python train.py --d_expert=192 --moe_layers=[2, 3, 4, 5, 6, 7, 8, 9] --init_std_router=0.011 --steps=8046
Below are experts of layer 7 (counted from 0) of a mixture-of-experts language model. Rows are named router (the router's row for the expert), up (a neuron's input weights, with its number), down (a neuron's output weights, with its number) and show model dimensions 0-255. Each number is 128 + 24 x the weight over its row's rms, rounded and kept within 0 to 255.
Before each expert's rows: "mostly gets" lists some tokens that are sent to it at least half of the time; "gets" lists some tokens that make up at least twice as much of what it gets as of all text. This comes from a sample of Wikipedia text that the model never trained on. Tokens count by the router's weight.

# expert 19
mostly gets: " So", " Super", " Mont", "ā"
gets: "s", " a", "z", "S", "o", " So"
router [152  96  90  96 156 103 102 100 116 113 100  97  93 119 157 160 110 161 105 108 117 163 113  99 126  99  91 150 151 145 157 143 100  99 164 121 154 110 100 131 110  98 101 118 112 159 108 128  96 148 112 151 154 106 102 140 102 131 141 131 100 104 149 121 153  95 111 103 101  94  99  98 170 138  96 104  98 140  98 135 127 106 157 109 161 161 106  93 159 152 140 115 134 161 108 120 158 159 162 150 105 105 148 155 108 161  97 158 113 149 112 160 153 164 109 135 158 121 108  93 104 101 160  96 150  96 113 117 152 161 155 110 160  95  89 149 128 151  98 100 119 106 152 157 156  94 112 129 139 145 151 134  98 147 131 156 116 149 132 120 118 156 103 153 148 164 105 123 121 103 153 107 154  98 130 109 116 145 161 157 137  98 116 154 122  93 100  95 113 113  98 101  91 135 145 116 100  89 116 103 131 120 151 155 101 151 151 108 143 101 121 137 102 160 101 110 119 111 146 104 136  95 124 148  92  97 105 158 156 119 152 109 100 157 129 112 136 138 163 152  96  98 158 103 157 100 104 108 131 144 102 158 150 132  98 158]
up0 [ 81 128  90 172 158 127 103 126 152 126 116 158 114 159 162 174 168  96 126 133 116 114 136 124 164 126 116 113  99 154 110 135 144 134 119 117 101 139 134  98 133 148 160 152 113 123 171  98 139 131 186 103 117 133 160 106 125 114  91 151 129 132 134 151 111  83 136 140 126 152 127 102 119 112 126 131 101 162 146 148 131 136 139 124 132 147 176 143 125 143 120 125 158  62 118 126  97 141 116 205 132 113 156 132 160  57 176  96 158 135 111 140 149 146 125 146 129 111  91 147 128 126 109 133 129 133 155 170 111 161 125 112 159  96 187 121 104 112 150  96  83 119  95  99  88 124 138 163 124 175 150 114 139 117 147 112 128 146 112 113  72 100 199 127 136 126 110 156 125 158 168 111 110 135 115 118 149 134 125 105 105 153 140 132 124 121 130 131 128 123  98 152 150 110 122 104 195 159 107 116 124 104  93 132 135 132 119 128 126 125 130 124 132 113 117 140 163 153  83  83 149 141 134 124 148 136 140 107 164 132 142 143 131  94  80 155 152 132  77 117 120 102 128 109 157 150 123 105 119 133 142 126 104 159 145 100]
down0 [ 77 130  86 113 141 129  78  90 172 115 146 115  92 143 144 136 167 107  93 156 165 148 141 128 144 154 143 122  96 101 119 135 135  97 125  94 113 153 100  91 119 126 128 134 147 138 161 120 139 152 138 109 131 145 112  89 128 137 132  89  56 100 131 174 147 118 130  86 131 143 121 146 116 111 153 131 139 175 156 133 117 155 162 140  94 114 129 127 112 122 132 146 112 111 143 119 133 143 131 191  88 120  93 101  34 125 131 152 133 127 112 145  87 124 118 103 145 126 161 130 103 109 105 118 136 122 110 113 131 177 163 110 136 141 135 120 146 156 117  93 139 111 124 113 119 121 152  99 126 155 119 100 119 156 126 141  79 148 140 131 145 151 158 120 121 113 115 125 147 143 120 138 135  90 142  89 151 172  96 121 164 117 130 126 108 115 154 131 108 131  96 177 118 129 139 202 133 179  95 135 123 125 149 104 125 136 146 117  95 170 157 110 125 134  98 114 125 110 128 145 116 109  76 168 146  99 108 102 141 127  87 104 103 171 129 104 119 146 129 164 128 122 119 106 125 173 167 104 106 149 141 139  92 128 135 111]

# expert 24
mostly gets: "|", "=", " &", ");", ":", " –"
gets: " |", "-", "|", ":", "==", " and"
router [161  99 127  98 126 125 101 120 132 139  91  92  95 116 158 157 113 158  90 127  56 155 107 123 146  96 117 146 130 134 138 141 116 107  85 148 124  99 118 140 101 133 117 121 142 160 109 115 113 106 134 109  98 106 157 130 109 111 148 135 131  95 112 121 160  99 151 108  87 118 105 154 124 133 108 136 126 138  83 148 121 118 133 108 139 156  94 123 150 146  90 126 128 168  96 104 157 142 137 124  80 122 131 174 136 170  91 130 101 141 128 113 147 162 104 164 144 116 163 101  84 115 158  76 137 127 120 137 169 146 159 109 137  93 103 141 116 164 111 114 133  83 126 132 156 122 153 140  96 155 135 124 101 149 136 168 142 144 142 147 121 114  88 150 133 147 112 132 121 101 136  96 135  94 137 104 135 143 137 135 168 108 112 140 131 145  97 121 156  92 116 127 110 175 129 102 127  95 101  96 122 101 162 157  96 110 161  98 117  93  81 153 108 132 109 106 116  94  93 114 149  96 149 135 133 100  91 177 166 131 107  95 102 139 144 113 148 173 177 153 110 103 124  99 175 135 121 123 142 134 137 168 161 171 102 132]
up5 [136 141 150 145 140 150 111  94 115 102 132 110 161 134 138 154 130 147 122 124  79 151 110 159 178 117 128 141 170 100 149  98 130 127 139 137 173 123 135 140 135 142 165 109 153 128 140 118 116 110 167 126 116 143 130 142 160 145 106 108 118 119  96 100  82 129 123 102 162 128 130 105 121 116 105  96  71 125 126 143 156 180 154 176 160 171 105  82 180 123 139 134 140 132 110 176 109 118 163 143 157 142 119 151 134 122 103 148 123 120 138  91 131 127  86 112 149  97  94 143 141  99 120 118 151 116 131 116  78 158 106  94  96 147 172 125 137 107 144 105 158 159 132 123 153 167 146  82 111 106  98 150 123 116 104 121 140 128 117  98 120 113 117 136  81 126 133 116 133  70  89 117 140 119  81 123  78 118 105  84 118 126 145 149 119 145 105 185 114  88 162 152 159  84 160 112 132 121 125 182 112 159 131 115 121  97 118  78 125 146 116 132 130 174 117 129 100 112 133 118 111 105 124 115  79 109 112 133 143  89 152 135 142 121 139 157 123 195 118 141 122 158 127 120 147 116 152 134 104 143 130 168 137 141 124 132]
down5 [134 152 139  78 113 147 157 156 153 201 166 150 101 120 147 154 115 132 170 118 133 100 168 133 106 125 116 162 150 122 131 112 104 110 107 130 121 129 145 126 147 133 127 168 141 127 105 106 154 118 151  92 156  79 109 135 134 146 119 131 135 128 128 139 138 155 130 130 119 145 107 176 187  94 104 172 142 118 153 125 157 145 130 140 137 147 165 148 144  93 145 153 118 104 109 130 107 118  90 122 130 159 134 101  98 105 121 114 151 176 116 136 148 140  96 122 104 140 132 145 154 174 131 144 197  99 110 117  93 121 109 102 115 117 171 130 124 175  84 124 125 127 140 136 125 134 153 154 103 107 142 112 101 140 150 101 125 134 116  95 104 117 107 153 124 137 114 125 130 152 119 131 125 148 127 130 132  90 169 154  81 167 125 157 123 151 133 144  93 144 170 129 118 161 135 100 144 114 166 105 150 143  95 120 151 133 119 127 121 113 120 161 115  75  95 120  90  91 107 131 136 126 100 115  88  81 152 160 159 114 118 129 143 125 120  95  69 134 144 129 122  82 145 148 128 126 118 183 110 125 134 184 148  90 182 152]

# expert 31
mostly gets: " ==", "In", " All", " North", " For", " South"
gets: " of", " in", " for", " at", ")", "=="
router [167  99 103 100 158  98 103 105 115 118 109  94  88 106 161 157 103 157 109 106 134 162  97  99 111 101  96 150 127 157 149 145 109  99 165 120 161  97 115 138 108 100 108 109 132 156 103 124 101 149 105 161 137 102 103 108  96 130 140 150 102 109 143 139 150  93 112 100  99 100  97 100 153 129  96 102  99 120  93 147 129 112 148 107 157 163  99  98 154 143 139 110 129 159 101 122 158 159 163 151  96  96 147 155 100 159 101 154 108 137 101 139 151 152 115 153 159 133 140 107  98  96 131  94 139 101 109 112 155 160 166 107 161  95  88 157 130 147  95  97 107 101 149 142 156 100 120 128 130 147 154 155 103 158 131 156 122 151 136 134 116 160  96 155 127 149 103 122 104 106 154  99 157 107 153 109 139 132 162 155 160  96 116 155 129 100 103  97 129 111  98  91  98 125 136 111  96 100 119 102 130 117 162 147  97 162 152 104 133 101 107 141 118 160 100 104 104 109 146 124 129  96 104 153 108  97 100 156 156 113 139 108  92 158 149 116 144 133 166 158 101 101 149 106 157 107 110 120 140 162 105 157 150 137 116 155]
up0 [125 164 116 125  67 205 152 108 161 138 155 160 127 124 131  97 165 123 121 158 132 106 116 149 124 123 145 141 120 131 135 163 102 141 108 133 125 122 100 123 128 132 107 106  90 147 115 138 138  90 118 129 104 164 160  72 135 137 143 117 139 133 132 128  80 147 132 125 145 133 142 114 107 152 120 117 173  94 183 104 134 169 135 163  91 112 135 130  89 108 167 135 149 129 150 129 134 129 116 132 102 149  84 130 103 131 153 130 146  87 110 179 143 103 161 161  92 113 132 162 120 111  85 113 139 123  90 127 108 117 124 108 103 125 142 158 153 146 152 123 129 141 141  91 129 144 122 135 122 115 135 128 116 203 103 133 136 150 129 129 165 118 167 107  91 118 153 149 146 122 138 162 154 109 112 145 134 109 111 151 130 141 167 121 142 161 121 144 115 141 143 120 148 115 150 148 149 107 163 134  88  86 152  99 147 180 136 105 146 122 199 129 158 165 122  55 106 121 116 139 131 123 112 146 105  94 128 100 129 154 142 121 107 124 146  99 112 111 111 125 102  81 105 104 104 155 114 163 109 135 124  92 162 164  83 140]
down0 [124 123 116 140 150  89 155 129 138  73 128 144 115 141 117 119 145 124 101 146 111 170 152  85 129 111 153  89 101 141 103 116 145 112 143  87 120 140 121 156 137 115 147 131 182 142 186 153 100 133 110  87 132 118 148 139 115 141 143 186 127 139 135 120 191 140 136 145 134 133 171 170 123  98 105 139 146 173 120 119 122 107  81 134 116 102 131 139 177 124  96  97  69 103 103 150 149 142 121 148 109 140 106 165 149 140 149 149 107 119 106 154 162 136 142 169 152 108  65 132 139 141 121 138 110 147 111 131 153 111 126 126 123 133 182 152 132 145 140 151 180 127 147 144 121 131 147 133 126  91 143 119 133 127 122 143 128 138 179 148 120 152 100 166 154 179  85 132 139  61 102 150 129 148 137 128  96 148  97 122  84 102 108 127 126 121 120 115 134 112 136 125 143 113 128 107 122 150 125 117 150 131 130 128 144 122 111 166 163 160 101 135 133 118 112 141  94  92  98 144  75  74 119 154 138 121 135 131 115 134 119 102 168 123 112 187 151 111 130 126 102 162 132  90 138 135 174  96  90 107 124  96 116 153 137 113]

# expert 28
mostly gets: " Robert", " Thomas", " Smith", " William", " David", "ć"
gets: "y", "son", "n", "en", "an", "z"
router [ 88  85  97  99 111 109  99 145 116 138 146  97 126 113 129 145 125 140 110 108 144 124 105  94 162 131 104 168 120 109 193 132  87  86 111  91 119 120 151 133 142 107 136 129 134 161 134 112  95 155 115 153 135  99 102 141  88 103 130  86  96  85 139 168 164 103 111 110 121 101  86 119 172 123  96 101 129  91 113 103 117  76 164 137 158 154 107  99 145 141 122 124 122 153 126  82 113 176 143 153 104 115 151 147 117 131 109 145 136 117 135 129 135 145 119 114 164 138 130 122 118 144 112 111 127 140 113  96 151 146 152 151 131 111  86  90 130 129 110 101 159 109 156 141 161 147  93 134 132 165 168 137 133 150 140 133 134 106 106 105 170 113  80 121 147 133 101 114 146 102 137  94 159  88 124 108 118 161 116 115 153 100 116 162 165 128  97 111 148  95 102  91 114  93 129 151  96  85 116 125 134 128 130 117 131 133 149  91 152 121 128 134 132 181 111 114 114 111 145 123 119 156 133 108 110  90 115 152 165 142 162 140 111 144 125 155 170 120 147 159  95 104 158  94 143  94 111  93 143 156  63 107 132 143 131 161]
up5 [149 107 176 106 126 167 144 155 122 147 174 159  97 110 124  99 145 120 107 124 120 118 123  90 127 121 115 128  89 115 142 163 146 124 144 106 121 147 163  95 156 167 196 133 101 121 161 134 139  72  96 128 109 111 154  81 153 130  82 163  71  89 113 151 118 142 109 111 122 188 141 133 146 137 136 131 111 132 118 143 147 140 140 132 124 115 110 150 137 147 141 104 130 122 142 108  81  79 119 169  93 123 146 123 154 123 151 131 149 152  91 173  87  99 132  89 183 138  96 101 167 105 170 159 136 126 103 118 150 137 138 149 129 125 149 171 135 115 129 157 126 123 172 137 135 142 111 129 164 120  99 134 114 114 127 121 128 138 146 132 163 140 133 120 166 151 101 111 136 124 143 110 139  92 136 161  99 160 128 122 170 105 133 122 116 109 106 138 136 106 152 107 108 139 123 117 132 115  80 129 104 101 138 122 129 152 111 162 109 145 133 117 138 138 111 125 140 163 140 151 110 128 134 152  63 177  90  99 138 181 139 122  81 144 146 149  88 145 175 155 139 133 134 107  98 142 137 136 125 153 108  84 101 132  98 132]
down5 [ 81 186 104 131 155 119 149 116 159 108 122 136 149 148 132 184 115 152 110 162  93 138 147 106 119 111 140 108 143 128 118 128  77 107 154 153 103 126 136 138 143 154 153 165  94 155 154  84 135 139 157 144 141  81 131 137 128 177 138 156 112 104 111 104 131 139  88 118  72 116 106 124 124 107 168  63 150 127 123 102 106 114 148  90  92 117 116 106 109 110 120 113 143 114 109 136 131 135 148 125  97 131 103 154 112 163 147 103 147 121 130 135 160  81 100 130 115 157 115 122  92 129 183 128 146 115 144 102 131 138  98 123 148  97 104 136 127 121 141 139 129 159 135 150 117 137 107 149 143 114 138 115 120 178 183 104 136 137 109 111 149 135 130 118 107 109 121 153 143  94 115  76 120 133 130 127 151 176 127 126 128 143 134  94 106  87 124 128 134 138 128 133 156 104 155  82 138 107 136 116 154 112 115 182 162 100 138 159 154  90 145 161 125 122  78 121 137 110 113 149  93 112 165 127  92 140  92 118 143 135 119 150 110 109 174 151 130 100 146 111 112 149 126 151 130 106  89 175 109 173  84  98 113  85 143 169]